Experts of a small language model.
Size: 14 layers, vocabulary 8192, 182M parameters.
Training: a variant of SOAP for the experts, 669M tokens, 5106 steps.
Below are experts of layer 7 (counted from 0) of a mixture-of-experts language model. Rows are named router (the router's row for the expert), gate (a neuron's input weights, with its number), up (a neuron's input weights, with its number), down (a neuron's output weights, with its number) and show model dimensions 320-399. Each number is 128 + 32 x the weight over its row's rms, rounded and kept within 0 to 255.
After each expert's rows: a language model's description of what the expert responds to; "comes before" lists some tokens at least twice as common just after its tokens as in all text. This comes from a sample of Wikipedia text that the model never trained on. Tokens count by the router's weight.

# expert 56
router [111 154 126 142  58 113 202 109 156  92 100  83  92 103  83 113  89 179 138 119 150 111  71 100 155 109 194 126 156  88 149 128 132 149 116 148 131 125 121 174 160 131 134  57 121 123  70 177 171 194 131 124 126 164 141  92 122 113 127 119 149  98 135 118 141 167 108 162 135 104 141 157 134  99 117 113 146 109 102 116]
gate0 [134 117 119 168 124 197 158  66 138 157 188 153 136 132  81 158 129  88 134 175 107  97 133 118 140 127 149  88 130  96 105 183  97  73  90 119 169 104 100  88 147 142 131 137 153 118 187  99 105  91 128 179 127 149 125 154 166 143  73 113 128 175 137  92 113 117  78 151 100 150  89 142 151 107 145 127 131 146 132 157]
up0 [119 133 137 116 123  78 164  82 105 198 149 110 135 189 190 141 105 145 130 108 133 142  81 124 145  69 158 134 118 137 124 182 161 134 117 141 153 111  83 127 112  93 123 108 128 123 119 143  96 204 170 139 172 165 144 136 119 188 131 155 164 117 109 159 187 105 127 135  75 155 147 141 102 115 186 154 156 102 135  66]
down0 [171  78 161  90 105 163 152 136 102  70 160 100 116  86 100  90 150  87 119 170 111  65  81 143 134 138 142 169 103  52 139 141 143 134 151 145  83 108 155 174 181 148 103 102 146 185 154 161 182 107 115 108 144 138 171 125 129 184 134 141 131  70 150 124 103 143 115 138 138 107 183 146 147 148 125 151 183 148 134  93]
It responds to: Two-digit numbers in tables and lists (88, 59, 74) and final word pieces in taxonomy or citations, e.g. schizoph-ren-ia, pione-er.
comes before: " |", ".", ",", ")", "–", ";"

# expert 28
router [144 175 142 126 174  91 183 128 179 157  82 155 159 136 148 120 134 131 175 158 179 117 172  92 102 118  97  84 114 116 118  95  73 142 132  91 141 131 134 127 101 131 100 145 111 148 129  54  50 143 130 147 143  92 118 120  98 137 158 172 115 116 132 137 177  87  86  53 210 132  98  78 173 122 137 185 110 152 178 104]
gate0 [ 90 145 122 121 116 154 126  72 110 145 141  94 117 147 131 115  94 160 165 122 123  80 154 176  89 142 155 159  81 162 138 124  93 147 176  80 155 120 129 107  89 139 102 172 150 148 154 162 135 179 108 172  87 137 112 150 117 122 119 199 127 125 153 107  94 143 161 161 142 106 131 142 150 132 120  95 135 131 113  92]
up0 [157 138 154 129 115 154 193 165 132 146  85 119 160 123 100 170 164 126 111 127 130 100 104 104 181 152 129 131 171 147 124 162  43 153 104 152  96 120  95 143 162 126 170 107 140 120 150 106  99 130  93  31  92 131  40  97  96  92 128 114  84 122 159 127 180 152 162 132  93 159 137 141 135 143 138 136 122 112 169  99]
down0 [177  85 100 171 162 109 116 117 155 169 145  79 129 170 113  68 144 103  94 157  93 125 153 172 131 164 160 102 118 163 162  95 170 119 154 204 186 109 195 129 141 162 162 104 189 137 117 113 162 101 111 124 115  98 114 132 131 128 141 134 127 174 127 156 190 121  62 136 156 111 155  83 101 159 172 133  87 139 133 131]
It responds to: Head nouns after the or a naming things or structures: building, part, area, site, unit, type, and suffixes like -scape, -ings.
comes before: " of", ",", " in", " and", " is", " was"

# expert 0
router [138 112 138 255  57 127 107 176  64 111 133 115  87 106 135 155 142 138  71  61 101  87 142 135 121  96 183 102  97 124  91 178 167 175 105 216 154 135  72 113 105  79 124 136 140 141 115  53 207 122  43 138 150 179 130  77  91  92 102 124 139  67  88 148 131 158 146 186 146 123  78 130 109 142 123 116 202 127 151 112]
gate0 [164 188 217 150 114 118 181 180 106 150 104 118  70 127 130 233 163 126 140 137 110 140 183  87 144 139 201 126 143 141  97 194 101 144 104 185 159 137 111 138 157  87 179 197 101 155 136  58 152 143 161 175 131 139 153  50 194 136 135 153 115  62 101 157 172 122 104 127  98 138 139 181 158  90  92 143  60  50 135 141]
up0 [126 136 101  86 143 135  92 114 141 101  57 131 179 148  70  66 140 117  90 141  93 182 173 154 147 157 126  88 124 149 148  91 112 136 119 120 128 190  93 130 132 103 141 169 121 127 104 116 155 112 128 137  62 119 111 134 135 153 113  95 133 130 146  80 131 162 156 143 115  69  91 145 207 128 186 185 127 134 123 125]
down0 [102 139 116  64  78 138 187 101 123  93 101 125  95 143 208 142 191  92 110  96 155 136 189 120 181  89  23  95 112 139 133 197 163 118 104 132 180 161 147 139  87 125 135 173 151 105 114  89  56 128 148 113 184 163 123  71 141 126 145 128 110  86  95  59 153 135 108 137 126  84  66 121 164 159 110 183 109 171 144  96]
It responds to: Prepositions and articles starting time or circumstance phrases, often sentence-initial in biographies, such as In 2019, On, until, during.
comes before: " the", " a", " his", " he", " this", " 18"

# expert 18
router [ 92 179 161 106 163 104  56 128 143 105 126 207 180 158 147 130  99 147  84 125 107 135 203 122 106 159  99 181 138  89 179  80  75 134 125  60 138 146 118 176 104 139  96 136 129 154 108 182 122 104 118 162 140 136  96 163 172 150 133 127 125 108 133  90 118 165  74 118 158 111 125 119 150 135 121 150  68  77 206 153]
gate0 [166 108 135 126 122 135 103 154 123 139 169 152 135 120 154 117 152 139 117 121 123 167 156  90 116 170 123  96 123 116 182 105 140 108 142  67 176 135 187 169 102 159 148 137 102 130 170 155 146 182 117 108 129 181  90 108 153 121 136 150 101  93 110 163 133 120 150 149 145 217 115 152 108 146  68  73 159 122 134  90]
up0 [147 117 199 145 223 128 134 140 184  96  85 112 152  92 140  98  51 136 115  94  61 110  95  64 117 106 126 113 156  93 181 168 101 106 148 125 122 135  97 124 196 141 168 122 105 144 211  96 116 131  94 161 142 137  64 163 139  76 116 116  71 102 140 112 126  87 132  83 160 114 159 141  58 193 115 113 105 120  98 129]
down0 [ 79 120 102 156 124  80 166  87 145 137  83 146 100 148 172 123  76 138 124  84 106 177 120 169  96 160 172 136 129 126 143 102 174 135 112 116  87 118 160 168 174 115 146 140 123 101 158 128  72  98 139  78 139 104 116 103 117 169 115 100 146 160  76 150 136 164 118 123 139 208 139  84  82 153  90 170 114 124 121 144]
It responds to: Word-final suffixes marking plurals or verb forms, such as -ers, -es, -ions, -ings, -ed, plus determiners like these, those, some.
comes before: ".", ",", " of", " in", " and", " were"

# expert 24
router [123 133  99  84 169 135 132 148 112  68  76 164 130 139 114 132 135 131 152 125 114 117 136 129 154 133 151 154  91 167 138 124 136 223 116 123 160  99 113 156 146 108 178 147 107 160 137 101 154 159  93  52 154 130 117  94 144 168  91 103 158 113 165  90  95 192 119  83 168 109 179 134  66 165  97 101 156  75 132 127]
gate1 [143  63  99  78 121 116 131 123  93 135  67 115 133 203 165  82 119 124 117 154 140 148 108 181 122 108 151 104  88  65 116 148 156 171 169  94 101 147 119 155 191 141 132 195 104 134 168 111 118 114 168 117 129 141 111 155 132 139 148  98 102 120  63  85 134 139 129 104 117 158 143 179 173  85 106 128 198 108 150 133]
up1 [109 162 169 129  80 145 112 151 192 103 130 147 174 159 134 171 128 109 131 139  76 134 111 111  98 137 111 110  80 132 149 152 140 166 140 133 110  77 123 118 113  85 129 185 146 195 110 128  36  69 171 122 150  91  51 104 185 134 106 144 154 173 214 147  96 130 133 124 174 150 139 164 140  75 140 121  80 137 149 124]
down1 [155 144 109 116  70 109 145 169 118 129 122 171 110 130 128  97 175 106 158 147 145 106  96 178 111 166 118 131 115 110 126 144 196 102 118 136 150 163  88  87 123 111  62  89 143 140 121 100 135 151 152 170  96 150 116 153 159 127 106  72  92 170 176 109 173 151 120 180 155  64  98 136 117 124 149 109 127 130  88 103]
It responds to: Years and geographic or time nouns, such as 2007, United States, American, South, season, years, often ending list or table entries.
comes before: ",", ".", " |", ")", "–", " States"

# expert 5
router [ 98 101 120 134 134 141 165 112 118 101  44 116 115 128 165 148 108 130  62 107 142 169 146 198  59  79  96  89 130 129 172 127 110 132 139 106  97 133  75 153 118 109 115 140 154 108 117 109  55  95 147 113 110 153 141 108 104 119 100 146 161 105 115  87 158 157 125 102 107 143 113 198  63  96 145 109  91 121 125  46]
gate0 [136 132 137 114  90  92 120 193 190 178 124 111 193 181 167 108 131  88  86 155 147  96 140 151 150 130  91 157  75  82 133 117 105 171  87 185 189 152  84 163 144 160 180 119 123 100 104 149 154 127 178 156 102 107 126 119 152 122 172 149  71 116 124 107 139 138 151 166 105 186 155 164 117 127  90 105 115  75 125 108]
up0 [124  94 187  60 125  66 135 174  99 127  89 119 101 106 105 170 108 152 112 148 177 140 125 131  83  88 147  81 127 142 151 113 125 191  93 164 109  83 102 102  88  75 153 104  66 109 138 122 124  68 146 193 158 135 168 167 111 154 134 139 107  61 144 162 122 111 174 111 128 130  66 142 165 165  89 148  86 137 118  94]
down0 [ 90 106 144  95  73 139 119 127 155 156  88 114  51 117 110 132 123 147 109 106  83 104 148 100 149 158 166 109 142 176  72 100 153 172 121 103  41 147 112 131  72 136  86 142  82  98  95  83 169 125  95 109 163 177 150 150 126 130 137 140 112  93 163 132 118 142 149  38 136 116  70 152  72  72 138  92 136 152 156 122]
It responds to: Nouns heading names of organizations and bodies, usually before "of", such as Board of Supervisors, Order of the Bath, Party.
comes before: " of", ",", ".", " in", " and", " ("

# expert 33
router [107  65 144 146 173 161 150 114 133  25 138 124 225 127 101 117  97 169 101 176 114 120  78 116 163 129 144 118 171 167  43  69 139 121  92 123 139 109 133  82  80  42 146 119 138 127 104 147 199 215 131 172 174 184 141 124 164 144 100 113 104 175 146 103 124 112 139 127 169  91 126 141 139 150 108  93 143 119 182 107]
gate1 [174  83 158 151 204 151 120 129 156 100 143 128 140 122 136 194 141 165 172 142 170 165 145 214 181 140 136 107 130 136 156 121 103 141 128 124  93 156 124  83  43 120 162 165  92 135 139 125  67  90 167 157 134 131  78 109 112 145 139 109 118 133 165 102 122 138 142 102 144 145  89 110 125 149  54  95 166 132 182 126]
up1 [128 148  86 142  83 111  94 140 116 131  90 139 151 132 122 164  75  77  93 132 158 148 105 122 124 105 151 136  80 117 170 130 108 122 141 149 152 145 113 104 142 162  66  85 191 110 135 139 141 128 148  96 124  67 132  96  83  83 141 146 121 123 107  85 129 135 136 105 128 182 127 136 176 142 119 159  84 124 124  79]
down1 [129  92 134 127 115 131 108  81 145 137 108 188 107 153  95  94 116 150 101 108 105 118 131  91 107 135  96 120  83 111 131  83 171 114 120  88 128 151 129  88 109 104  96 158  96 137 114 142 188 164 117 111 157  99 143 116 136  80  94 115 129 109 128  91 160 121  62 133 138 167 171  75 128 109 199  85  43 136  75 146]
It responds to: Month names and birth years in dates (September 6, 1996), plus name-final pieces like -ura and -ula in table name cells.
comes before: ",", " |", ")", "–", " (", " –"

# expert 13
router [110 118 115 158 164  97 189  95 127 151 161  94 138 120 102 137 145 147 160 130 125 133 169 130 106 158 132 175 131 169 220 124 157 134 185 164 122 130  85 125 131 105 121 104 164 119  92 119 177 121 140  85 168 144  71 133 124 137 125  71 139 143 141 117  76 164 108 110 130 113 146  92 187 150 164 114  85 162  68  87]
gate1 [119 131 128 147 163 122 149 140 153 129 115 156  76 174 161 170 167 104 139 167 164 139 112 177 103 211 130 164 192 198 127 154 150  78 126 143 107 170 143  91 116  94 159 161 119 133 110 130 128  97 154 189 129  73  60 184  92 114 143 154 132  88 151  90  83 100 174 102 176 163 142  73 136 107 128  75 140  77 163 114]
up1 [133 104 114  68 137 108 183 160 152 141 175 114 158 113 114 131  79 152 126 137  86 125 133 109 103  98 171 122 129 123 171 113 121 126 116 153 123 167 112 120 150 134 105 113 175  59 137  97 130  74 182 103 104 115 183 102 162 176 179 167 162  97 157  91 128 117 150 170 107 128 168 146 121  98  99 150 123 121 187 102]
down1 [181  92 101  74 108 135  83 141  85 181  84 121 105 119 179 140 131 145 115  80 131 115 101 127 176  75 154 172 163 108  83 141 103 143 154 133 106 161 145 122 131 166 140 133 184 121 128 212 172 172 106 130 184  80  91 150  91  89 124 157  99 149  85 162 152 118 118 150 108  69 104 153 122 183 115 149 114 112 160 161]
It responds to: Numerals such as 0, 1, 14 and table pipes in sports statistics, scores, dates and timings.
comes before: " |", "–", ".", "th", ";", " years"

# expert 45
router [133 133 164 111 138 126 165  66 127 105 151 104 120  84 120 116  73 208 113 112 122  95 127 141 138 100 130 135 135 126 162 144 155  69 125  78 150 149 133 115 150 138 137  69 110 139 140 106 147 117 152 109  97 152 168 175 122 173 130 113 146 170  41  90 112  91 111 149 128 113 122 103  99  58 141 142 157 160 154  61]
gate0 [125 157 139  99 135 160  89 106 139 146 146 143 123  63 149 130 132 149  95 133 106 104 173 107 104  45 128  93 160  60 127 157 103 141  69 109 155 145 173 152  88 107 156 136 105 101 113  92 110  94 134 108 111 143 115 120 129 120 231 105 155 179  55 132  94 114 130 176 140 116 119 126  60 172 121 115 136 137 167  76]
up0 [114 129 166 107 177 123  96  76 190 181 158 130 106  85  60 132 106 107 114 153 106  85 120 145 106  67 123 140 117  58 158 140  92 136  94 120 145 135 131 151 110 151 210 103 115 110 100 110 109 110 166 139  64 164 127 149 130 137 130  71 155  88 127 157 127  75 115 199  82  73 111  79  86 159 185 191 105 110 154  99]
down0 [114 145  91 130 125  99 132 120  78 113 180 120 125 100 134 101 135 160  99  87 146 119 184  99 131 117 100 155 108 115 131  70 169 109 143 153 157 144  81 113 150 126 110  99  89 154 134 111  80 142 138 163  77 121  48 155 126 100 121 123  79  96 134 119 100 104 162 154 163 102 124 148 163 112  94 133 115 112 179 124]
It responds to: Pipes, numbers and line breaks in numeric tables, plus word starts con and min, as in conventional, conquered, minors.
comes before: "\n", " ", " 0", " |", " 1", " 2"